config.yaml
n_layer: 10
d_model: 160
n_experts: 256
experts_per_token: 8
d_expert: 32
d_shared_expert: 0
activation: "squared_relu"
moe_layers: [0, 1, 2, 3, 4, 5, 6, 7, 8, 9]
router_score: "softmax"
normalize_top_k: true
routed_scale: 1.0
balance_loss: 0.0149
balance_bias: false
router_logit_norm: 1.5
init_std_router: 0.0211
lr_router: 0.000462
vocab_size: 10482
norm: "rmsnorm"
norm_eps: 1e-06
tie_embeddings: false
optimizer: "adam_hyperball"
lr: 0.00453
beta1: 0.9
batch_tokens: [32768, 65536]
seq_len: 512
train_tokens: 510100000
steps: 11186
dataset: "wikipedia_en"
Below are experts of layer 6 (counted from 0) of a mixture-of-experts language model. Rows are named router (the router's row for the expert), up (a neuron's input weights, with its number) and show model dimensions 0-159. Each number is 128 + 24 x the weight over its row's rms, rounded and kept within 0 to 255. Numbers have three digits each.
Before each expert's rows: "comes after" lists some tokens at least twice as common just before its tokens as in all text; "gets" lists some tokens that make up at least twice as much of what it gets as of all text. This comes from a sample of Wikipedia text that the model never trained on. Tokens count by the router's weight.

# expert 182
comes after: "the ", "a ", "The ", "s ", "his ", "("
gets: "L", "201", "l", "pl", "R", " "
router:099122144166156114135127151131140153136113155148111142127136130129181097172149092164106123113125101162146099142132140116149109106130128167162116144116168183154084141125127132149120176172127136142140126106106110122141114170100093105146151173154170122125080161107133112101130161161157127108153136130121126135121118146122130106154080154130134158103187106162138113112124117112171127099103131092136079149102126138084113134120175125146172138138142150095166121102136152122152108111090125
up0:103100139132120120114112174136121079154094147120137114120099141113167112099120128129110128141123119132156166100097130128131123169138093114104107099145161154118140059135092079146151132162115092140108101114108111099145100151129112121164151089140135143135089157179117104127145143095125134120173144168145127090080104116154163128110089151087125121135106142131146119160081104185108117111142118160105130110125132159109135142142132123118107162115136153098126135114114131086146079133077125
up1:101167138132088134089151109147133122119136120129094133127132155152161115127102146113117107176157121132093138118142105122125146086104147154148122102191088113119142113131121143091153144149164132125099144090119128085114104138138117104111143123144095148113167148062137109100133061144146111152166095133136145131093172114140171097080112163137114106120161135108128080132138111138152107116097119096153113177144148103116114158132127095123187121103114122107118144132120106152111110105155127
up2:117152129161159175118158108133084118124124173129101150107126139121121110127155119129156112083149143116166147131133118071164160084105142113083155123082135135078120130108095142111123118141138111152150112121133098127127104117158139182152105129155126133146162096152133101172129107113125150108124124135121095142070143151095148161146099122127106171087156131088093155113105161167131149116166125095164105105140127157177149147125105083146129106153126147143112142150122117121129124119153154
up3:135122156145132147142111140138149121105144152142189127145115137118108153106178145111128162082158113126117122085130122113151106130083152116153119095124163161158101147145108126136125141150168163109118108117089150119128107104126122116145133123122148164107083092152090123125149148104142143116142091127170154120155085142126148131171101131151082137157123124125144124115147147156102105111158127076114109124129121150111149111157103119109105159044152095126146111086095146146185135139094154
up4:148141125112137137095104087145147133086178157150138180109123166107121140145092121130155182106155171075144122154149141109160122141092105120114106143111100125122118116148150148110138126151108152123087116121088128111120118112147126190117082166105137103149112118128156119150122081099141164123129129159128096104100134177137091134110132118075150131101106144120147116140090111146129118110149096120091115096144178152113159156127153107139139143145111119128115187095122167137139136100129134
up5:101107124119128149168120115130137097103142120107139118144119117148127119109094122115147148106152145128111088117130073167121108119109119184139141157082113144116123143105094120104126146145164150127135126088120154131093126131099104106105153088130156157159079139116175153165091130098114150140156140133063121053145137135125119135165169116118167140120132132144142114139103145128123122136098138121084109179108140149115129114125148152135140169138114109115103119054104167133175101126119135
up6:158134122111123119138128106158132142095129103137124173093150126096127127108081152110149108096092128143165113152161172142116145176121138115152085127164147057116144106165124086125133139100154145135123131146102150089121149121167121114148139140115142097132079120109138133123154147123124109137155099157115127169095155117110084092073178100149137071121132121139147099127133115117164124135142102158110124158117108149145165113126161134081125127142110143118136120114103123108108112139090070
up7:098115133142166101124129166127134129132136104089154103159117125121162126145095115168081171152141107131158147131125083141104132140159072106103126159115106134136140145152135127129130079146125113065153080132126145107130128120146111100123125103170120114136178093073146124082137140136141139116131132138169110141105102111146080157081102147106114101152117089163125138109129095103163141120093121141090165088104145164136140124167138138141142144114134137182135119117143095111134116097139144
up8:125172131139100168116080119123157153119113139136139104124118120132140157142125144157106130120138105118152132131107147148138159151122189150164136130126058129099157088176116144188148167149163124126122128131115118144104121149088135097108125126144118136149093132112120144085124132132122128108092168122116110144125130135143126128177128161092136107107128115082142144135138115131161100121142112131133078159110164161125122148102084208169105172160136109097113132122090120133153122175114127
up9:136128158095162080132092121135070111141169130134135115105106115152129129108106151148149126116098107131109113148107148155141134121107129149154133109146160137111112099098105130197142158137120163121148099098131117167136133171164093116146125148143108145125127125121136154121116084127115126123143136100105078115153099155174116110119118151119130132058103118116120168161096090123120094159106148119084200133123102118111097128106127132107125155155110139117116104084086136102141098153153102
up10:159134130135123150175102135157140130134132153094165127104151092133135168116063144187119132144124143115138104164129146163140152114100117148124156176108110117156139163146098104110128156133078151093172141162146147148134141139114131123160116121138096084112120105090100156136132155130176116128133128132147153158122149107140055101135127150142157144114140148146085102117153126087136146159123140134128150146114170131108143088171134133143133126114163169125122163111121086150148103134142092
up11:151116124120103196146130144130155092134117158145113162144125119120106117146139141116114148107109138118127132155116162143091142139126129156134111129156106135131132148137140113091167135135134116109138180145148117139120102137093076123135165140139154124131118138117121140119140159161150108155123062132155186111093146099103144111127093071167200127173143097136116114152124106131134137142137100098155123148137146100164120124079143131119113112136100142136140158119155123177142158212137104
up12:145166100136115100091133163119096160145139146135111146146105120122125191098111117116095114121118119097099155122098165144161126153128098127131124119134131146166184127130161098156093113161143108100117097144119136089158107111137133128125103135154120061119117138110084141116118091126148100124068134123133185130121092107184147121106082138150126116105131145117128133096133138176126144093121087124113103104129146145097115127137139100136141150101187158133140122125152097119155133125149181
up13:134093167129167140118140146124154146163078152102141101058116180128123128123103119142121177127147135136131102155182117096122129137148128108123155145102126118160131119126175145074111088132109112143128179190136126139122145134099180155115154132113139121112184124082157121121146143166096117137137089127147089136142123157167102123104134162135142163142112096124146140115153175118108136132148121109153107098151133094107100106089149130131118123111126123145151140138100102151125144111158123
up14:131106129146120072144118114144098096126146172118141120108133140131131108154059156129148116125121155130112150121135120186124093148092127105160139121141146140147103125139129116105134135127096114164116143163115148163106116116135119092129131147140101128109109158129157106118114086135072124124105106109160148180157117127142125141087120105096154099124133106152130111112167111088125128129105134100186131108148103120164145105100136147082139119152131176140128151077098172087174167128159164
up15:116112152108115128170095100116148084133127114149153113135135152109119090101121134121156127106154101137136093052128103199085096168093091143174150109139110144122128177122108114086173124114137120135134159101115106137130129155110106067115108115122112136100094136083141144151174154107098154111135115120114124084161091109141153133161137165131126127114138121106142123133112090130108118093101135145113120153114124088131092141134137128100149124102142138091114126115160092158149136123144152
up16:111120107103128116127145137110124145103099162130119110151120104157111088107147087140134146169113117139129128101075141150110117141164140126135124137129109132142117118157096121160098094124118115146118111069086128153127140096178082123161111164127085127108126125156157168130086129119118138190110145156126123120167133105146126158117131093130117136158144141168121129174122146090129106142098151163102134045151152141105127134171151099120126141111146119102174087125137160094123092117140122
up17:105125147112119155134096130128092143114103119131106114100125134104143154164155132124126173114114152107108130142162137178087115143079105149153119106114082124116116109116118124151084118142088095126110150091104105143106136138137098133161122134081107168136109148110128112096145110117118144112115116141103145193138128098106090090130164131092156106117157115082180140140138128135134116141110128107160132098117168095092161151087101158161143137113121121099074096132114175119138177120119125
up18:129199092115130112113141157140135161136137083106147133159122149129132125124092131136088122157107145123107109109153121102155114111133127127118134134118129132150115131162119114169105144132119128126097133079149094171141157094123131096121077150121104090120100110130117143115084104146114157168171160097115159128135144098090071080138126127145095063110115158162146120104143155139123152121130144146104142135184120113106097119157138091137123119150140150147167086130148108103096110144124171
up19:133176099113154135172144135142119108135092156158103157134115112161117100102122131102139124128162110136123119141127133150086128133141183135111091096143138109128182126132144102099147133151160141137131144130164121121138099106114143207105168103152089104122190106156119127144091147140130121162121092082135160150122158089117164124148116098153125134122134157134129150166091137124126132178139121109108127126094158141102189142115136096131123143170117138144110136158122153175135127157120100
up20:135161090108147132149151190166145102100104169129124088188176132127113126133119130150091134167137092114136121123143119109101090130100091126123142118141158146128123146143140162128134137139109138078147078146130079120133110134112153118110151124131131099105123124153098167143140122154116143169141145142089133074107179109184166090090116101142135144136136162131084087117096110118102150166146131139136139145117129138126153144128140085144133150112119111125141167113096101116139123175135139
up21:154165076114099145125119184133158158093109110119131135147097129170152109104118123160121094143121085112131114126186096129138133083127155147109147165081144112135106159109124061120135144148140114074143129159147095124123133153101115143106127116157108060099116139146147136132130149133145122175179178133111105119134099124106110108138114085113127119142133081127096117142105127127130128125131140118111126143153155098100081141113148137151132147101105136092145147127107127097105094117122169
up22:102153200115159144092101176116174064119125120070128079141118133133119124161128127130132121138143103156121098123096132141119143159133145138101180178095134173146126133113124093094127101150165104151148137108157120130126112104102105118118110116166097143137172137149105170115135141110134113160150111123167102139125120179122125106119089122126093138113134111144098146110088144121122150098099114109122159148130124139116096099073114140168131160138130125144111108148104152130086144113111130
up23:116148111109097123122124080121131149127163130165158141148146144090101128103113130110092094100069127130151097163150118120148128103124138151108152145117158111129135134110095152128141155142137124162167159097110138139086114158087152129098127134129084134120125137161174181127090122162125109139090126105174120113153149160148099176152151079169149137122114113176129134149134121127121136070151110139122168126128139131117141138183146151146134100161146156120142160141177149111140121136108099
up24:140179089122100142155185087161117155141105102142128133114092109153155111127160138112128122140099176129131110126132113107164160084160161141116107103125129071146107125149111136083127109128150166138119149151119139120158118122146097154135175150155140127132170151133094132113103159157151102140145128113065095162082130136109187079090160154137122144160138133131105164124104136124149137162129143174112100124112137136119124146085158138127146107121103133139143143125140124136100124100143157
up25:181110105116186130119085171128154128135142072140169152132100143115144118136118150131175126128116134093171101129146135123141121082129079146118146105131150132106098109109111119111123118140099122082148100116139095162144117126138141113134110162095116096189125119093154164154120110156151123097147140130145150106149118114153148118137173124121148133132125159151100113099151119151097165096156127146112135115120090101148096129155145147090127092139127141176095126178122152085102165119135112
up26:114118154119182138152143129143128152138169120151173137105126108133112120133096169154154123111108152125150143106175132135152151125091124132085184158120151107160127127146132146109148153129091114137179130127131142172115168121142126123172154147125142165165127135129111110223131150123151107131124093132149113138154116149127071108125143164138129134111138112145135089113171171113108143116066099156125132112123120140154111129084088132140110121099123087151122144107142085131130148136134108
up27:138173101128164125112133112159132135079143115126105115119140106128150117123118099123117088180105133140161118126126131121121109098121123123123167151120133138149163125090111133102127137077144126150128110120166118131078136116124143114160160134139117092149141140148154145127108133155140139192141145143111110079147167149125096112122138127150110106112153096152152097136112139134132136140154186126075132156168094133113151142061137121157149125210099171107156139136138135102147085130114173
up28:084153159139187105074059173126129155105103115110137123111152140148116123155141102154110104166126126140110166144169142130134131108152132119109141136053125101142133110144152125135112116126114172088089081171138126178126134144140138126118107092159124087081141115146082086103094089128104133131170138110127112135132165129121125122140130166156098166124134119164129129069131123157140146115138122114118158124108155090116106122105136136123121128134098119125131131137134121147159125113092131
up29:136162118144133124145206133125141114136123113150123135133121160144162122115149100142109142093143149121125097168106088106129137130143114128109089128156153118117120112139097104152103132144152127148106106168086175129121097115077084135151143106125125123120071153089117148122184141131112111119126123103160156098155112106131112138136077137150124082161107112131110152123142119157133128096095161155119133163108138134145128113177142160143131124111197152128143127144159191131152108099095109
up30:118150158115106104133124085124110143112129073128160137117146142113104123125106142112100099130151120108114134098184105105118117154147123115142109126137101149177131122151098160155151184166140154155137113170153107118114122117087154134078138151129146124110115196141146117123164124155156138118152115096100131129123096087134131073141155103132167170116141129139154093157089111126099125092146114107135100118125173119069124122133128112129096148093115106166164126131119135129160164089134100
up31:119117105142133122122144108121179128159144147110133137103088134146135158133128134121116127171104155104117121165141154124159142119137144133135150127133131177129143124109131161152122140118163147145160181131153163115143160109078198114115100156128156147132147165126130153135123152121163109121077073115116158144139126113130120154160108120177144138150112109161137108092167155108086131106113111128177123040142131132143145102142062128146126103138110118144133160137160094113149141117139132

# expert 33
comes after: "the ", "at ", "| ", "on ", "The ", "("
gets: "the ", "12", "1", "7", "2", "6"
router:135164102170133135153155100123132122155151165137103141134109130102143106104111130121092133156122112154095116115135153125103091102137117162149084162105112106126080131085158128127135127154160130156152111148146162114148128181100147111138169131130164110096137164122115117120106131164132157131111108147147126140186102118093102120116100174165110111123121109108138108107108098131145098167129156136151143125090114119140103135097168122100162141071152121086078104130086097126143147101170126
up0:153134154118125131150155145166161147110137143147133130161079141168041118134104149082058146132132097076123109125142106161104121132094136083122125105112128107143163122144114155120117108138104148109144094139124094107146088134140102130189166125094123107121116134157119144116100108146140134136106172114117150126152136149127132096081180115160159114139108102152113106137143140144106126136101124140137161108112088120093153127111138126112141132097112170155139100138079128132100135116104138
up1:094101119131171112178129160126151101161125123173129111153108087130153129112157156099135185121120170161109105110153157122108156151086130114109125168136108143108115101109137146071168147144132097123121135132165084103157075137133110134087150151151136151148162127142150107130123167102148095125128098135101156145127109161141160114112142110147161144160120131155091161093162120128114114071069124169132137088120107103157147141120149103130137118138128115124116132136148131104148132107128135
up2:131170085114164143106063116150142129151143103133116100086122087119165088108175125127145117126150103149126160166169137109133117131117128109148190154141108124118134111110128127133112127120144150106165107171163128105141139155137112136133110122093105124113150102095169163090077102138162087117132165130111163149112138174157149084093129134161134107108149127122117145111158126130127113142089153115145147113142151167125114156145094106161105142105129127128166082116158146151128112103123158
up3:115117101139144153105148098153043164142114145143104124116095127153131111100113124160146152125153125120140159188145149134125123110101115071121128089135171078121137101094132128129104160168108125127127143176089142134133157123113102158077149154094113122143123150130174122094154134111096108121093138122123140129137154161136126137125191133157086132098132148111129113151156161094134122163139165094109164132138098178131148132133145126111139119118104118145101121109098139133122156159142109
up4:114086167102099105120102159135143138104156163118123111128090143137125130159088118119123153189090140107151117092125103141133149103101127170134133139120124144188111133189128134129154193113132173090133117134134102113115115150172135121131163130144099106149130120137096156096096111154171135171077131162153146144096101139136135097111123104139167124169152102128110089111104139123123123122129127120137097134134094119101122110134129094200147125116104096109126120146150144149131098128124143
up5:111148138139135170101182117121133158110113089174104139095132172116117116164133126088143121087135168143158140107116096150113119136097101121120111149165150134111117160179121097127156123118118107171087123110145132101134154113066134111137148106161133143142149125145094128180123140134137125120156145112114138132114121080101093144151130125086138131155121116080174104142097116159104119084155116136133153156154110119146158119184137138144147107100140059102114148110114117138147113127106114
up6:117133168129093119119117082132144102134093095138131082129095167132145132157120111124167107111142103148092084121128138168165125145121123152055114119134122177091085124155123117128113136109142133139132144121109144104140095164105133108081104091142169176122124107149126105135118155123125113122098120128130077160157140182152157113143116123120126152126099172113144157172115150164142108159152078133130125136118148134145126138110182154133136156096101141105126083122127140101169117116117136
up7:159098095138103149129136099141116089132135136074185100129119155125118130138115131098105105153166152096128071096137187128104120161097108141160125150162127168127102163147108143057164121138132160115125155127116143098146152131098138166111125149104148097103111155175155176158087160159141142143138151125094099095124117137145135154106131115097170126145117135119142100104098167139135153092135101147131120110133109148114145120116154131143144135117126097117132161143109146129106115102168117
up8:126095100116064125152124157125126091130155102119142154142166085133124153168121154106090156146096176100134110160145144084105105128149149162123136150100133154121119150155126144139147165138145111163137114145155113110155150144125150162130129178121151135118120141149116135131124135099104124135084113155123168109136149126126116137136123108132113076165078158141129146118153130129117081164066079153135155093103124136132185101131104139107154111173139089158129151132130141125129113145172131
up9:133154142137105148136105108124136126127099087134143161160130133091137136127128146095159108094129103142106143145182111131138108085138106101102112148134101146071177157118112101103128125135119126094116153105146140142087120124123114107085103128108147145139159128143132101114115121140146143105124096125112146177115076121114078121129118155153115115136121118150101140086156087128148134167140124139085145138147144133133154165098154129119106170127124129132130100091206126178134178109106190
up10:111161145117114124154152112134113119147075067087144121137115114101090134131105171075118089132146080138082141092130128095113122127102137141148151148143168141162139090158140137131090134106116126111145138140127107128117133126159144125159106102145162104117088123126095144135141116107160144137140111157126176128130139149121126162111160139086095088127088146106169089114103099081126119132134127136135142131115079123147135126147118112115110134113146187137155122109115104089071080123105092
up11:100138153110114089092137137135125179122167129110105115092065139166113099120149095138122107126130145146151149144142129090140127107140152126142150127129097139170084155098163110097136171137143145129135109107114105086151163106144080135123138124082094099102140105157133099109102081099172141161120141168075147152086103160134162107086112131115134126144150109130101105110135110149145114138138116137117128137146092146095154113121149098157152129120085107131146146111135118103147115126139183
up12:156127110098108130154153156125133172119091129142153155133124104178103130137133127169123156119111059133115077143138135134125142133150138090133119104114116120125149106128171150065134142146141148122125155119181136128145139162161106155139142125132112091107168144115101128113111116125101128117132109126116108150167084142194141117114149172151148113125147097109120132127096125093155103086127079149144091128088093116082081156091150134098090154128120148121120151133115126133114153115161150
up13:137177115128148157146124105129127147118151139171112134142160130112109124137147147131147161134153114150130131136149126112081084123130096134114108143094102128090146118129135108150127148146134121128123174072139144153086096149101151083114151111158116107133101168117126096081136113082094130101130092124161173103121097106110153107130117118134115161132091135133143149155146108087105128134148141127139123172132165108160132171105132101154093153148115176189192107088108132112127104151123119
up14:128153150128109156136101110126085127127158131100142149110128141125113135156134076107119145148113095166139108089117159119096127107122113169088130191115145135117169104194117110081102103126129123125126145107150129120117163142062147118162109125143127125117142121121066124206157163133167156130132094067120133143113128111138092110120133127151149137154089120086145135106120106129146122127124101127104151117116145103137149136114114099141162112116104105125090134110139103160166108098141118
up15:131159144139103143141091103146098088139120128093138065043163134100137095117085170116147092200123127110090086157154095089134129147136137142112129157145114117187121117128139123141158157139120112138132120138134130073139148123114120119110125110122147144092109135104069117164096154148114170132137138096136093102129108131101120132125091139143135096110081133126139105137108116130147140128087122191112149139122119120142117097108133141126123141103143143122120102099125127148157111120131103
up16:121130121139105106142119154138153103143132124089158145126125111085090136076097151098134113106158113024121131104131146129122138149126129158127117172141149161085114116116145093102096105142126095132111120102112130126094111136145126121166090099099152128118098112104094105174132158150117132138131095120162090113121130153132104151121135147142149066143101144140153152171125103103141120127125128150069171095134104140155157106108134124126118152113158147113127124096148138123162078148114125
up17:168137144100118141141121115143111111153111121175138110096112122119137128132162136137151169141160131109150060114132095119140104162135137102145153138134069101115100176133124088120159126121145101107168108157135158106139115134139158093143167139094147102110133075115115157118119113140130101119118109163130147134152116108131115109121162163171128102103146092170113126131139140175106112136061119107122135082130157153112115173151141095148092175091143141159176106119127119117110130111122130
up18:102169168136121093148114161118155115107121127113138121167115184164097111122140138125082135161092072142143126151129160122126103131143079146123104114121135173121147112091153110112104113151133110122146163133128092085136128143124135104167093103141120133131156128177110140131148133159147171166154136122183164136112139116136166118105111091114123108173146142171119119129167109116128157121143157157112121152122136059111127103139132107109175121101148162129122101145176145101132120123116146
up19:123139117146160163091114124118113160141183174141092126105148079129098130153129109155122145164115166094088160149092103081137149087132154113134106109100119100136097127117147172129114166139114121102103078117153148141131147129139143159145096110135111130119096138124129149096123092089112136113122149159140113101123132121128153156169115112133139103134097102114166184124115123177120139154156091105148108140086141179156099104103108108139080128126126163163127128133098145107146136131101116
up20:145142123143123118139090138147121122095077121112106120119149124154130150103122117085104142158112103112128167136119129141205111090092124147158113069116112150142152112134108138142143135123144179084134146136118084090142155107112103119141140158141107122119155147162136141086141125153171093173148160168139170173120147189135142133094119078156124147126152126104091093135128118150158105130121138143154150153135098132136143153163120142137183146122106096107096124120156131128127125128135153
up21:119120124088094140154131106122110135104103092151132133137163138078081145106101099118122116160111114127163099119148107151092134120149132112144145103131106050151104142144124076129138105142139121147108084095145157151124134122110081106115156144128101116143127132134151123123104133109144114127123138123112170100144154128105066158121130128119096134170133123113169149124112125115146148153178126126118153150122152119132123129105190180181126145085112118127166121099177143079114100115109155
up22:094144149122114124122100171112129132168107154159137105140119153135131159164161094170108099177078112147167143150132135147149151124104103198132159181082123116097151117086119095115149132124163111157145142097112140147139124155131083137121141134168138077140164132141111119154085114146140119141150141135117151150123101123091105146141086134095126121133134125143108129134121086142135136130155119131142161126146152116102159079104163113124106152166135149137140132132081105102143106106080132
up23:132151118075136145108137149092106160156124128141131090139116123152099145130119159154061115135092090149146149076099109113135090156156143106147131183098119161133124107094150156121101152141175098125101152123161130094117142111129142126115127100129131118140173123130127162146134108109145155116086090138150117140149115134137159121154201147126093106134055132109138116115107117131112100110126113107097136118137096114099101104144120117112109127129163161120156115130089135074106145104137143
up24:109179110132121119114121095144168103134126131084133155151106144154147125163102145116135116107161142110109126084171138160121102077139130154098127151123157155139140162132069130120142105146136154149172124136114108179128122135139081140132137140154098140151113146141102140141134123112189133137126128071098106129129158110107144067100142101135187072127129176126115136121082121143134138133103124128142103143124132116109134153151121091134177144143085133099094126131138174120122108097147119
up25:099134123112143126168146134137135116135103146168122162166126103158115157129144144130162126137111150158185105080111151091122151119114114100151162144127144092103107124123156119119161167136137101134137126137074125158118116133206111163124129130136152163176173117145100132082075121109133128123145141156100105121089160103134115113080140138103147101131105135121115114102110143119158105112119138117161140094111153103168152079120134104141098097144138151146122171089126119088110107149130141
up26:087138139144072104145177163121110164109168177118129129134104120109090140117136097144085136142104094124153187156081116161124180147172137135110110121120096096139147140120137119146084099109108103167140085113104140101124108141195117140162151091132138104107145121109100139126099138132124114127105097155131104139123129110137108130118110135118138133149163091126131086154113112149138132087146120149139124091143153169086123156121157126109138144119131164119111076157154112126098126123115131
up27:138149126145127151114168120146180161146130086140142131137101090144101170158184150107112094119138150090159119172119186102116151112093167115130148123129119096088147129107150107143115170147140107138156108130145111171150117136121120165113155112118151131179113132139144152107134080129168104112128149157091131162144102101108131071125147157131127153148095112117129125143139167103105130103147142135140140104095137104124168162143129103111102117154144132164174130120160101115090143114112111
up28:116114142163102092120157098134157118134157135175124152134113125150152103092145100146100134158118090130120104080112147109149110156124140129115145115150117117137075166115106102150111140130158131141120149108155147112090123150101081109141132100116127173153106128100091094119142121097093127101112152108054147104140098108126174115152115124130171148178126104125123177108104133167085120149083113103132111135118100093093084088157127121115128122105113102089132140106141142144120140119109139
up29:149136128104138103135118155136134162132103127092131081153126070135069148143110148134106103126158101114160137149091156156114148144111139104146106134193173130152103104145110132110114138093130153121128086160083157147156081122108129139157140170086135094127142129165125174092135146143147145134163141169154117094165140165113110133109178140143129100162114143118121105126109150115131081144106139156091134117142128158122097098114137150117123155091125135124129091126106105151126116167121111
up30:086156128153112125157095050123116137106171135172120141111138134140161101118143101151157127127120133131125145110128070137090163162095152147133123132136116115194065123114111121171154102168166106173121134161131168131108158155162087108108132135146135186150087143092129115145119120139114138123115139129146083121137127130136153092157109114123137118117138124103152148156103122173112134141112155149107140141123144140124099100124118160131159122134127080118144136131132154161165146109115150
up31:150114159168109116125147088151137133162149127137140096083137103114119097140091158121126105193147150094109117148175122073099144147176152136144109148120112124115105140112126138091133151116111132092107152131158108106127149129111149140140126108083138116098115179108098105144109167125101172121145089112097115098148109136139148145110137114120145112122106160097154126112156129129114120152123117191128108086069124079130083082117125094120125140111150167139115149137101107141146132130160121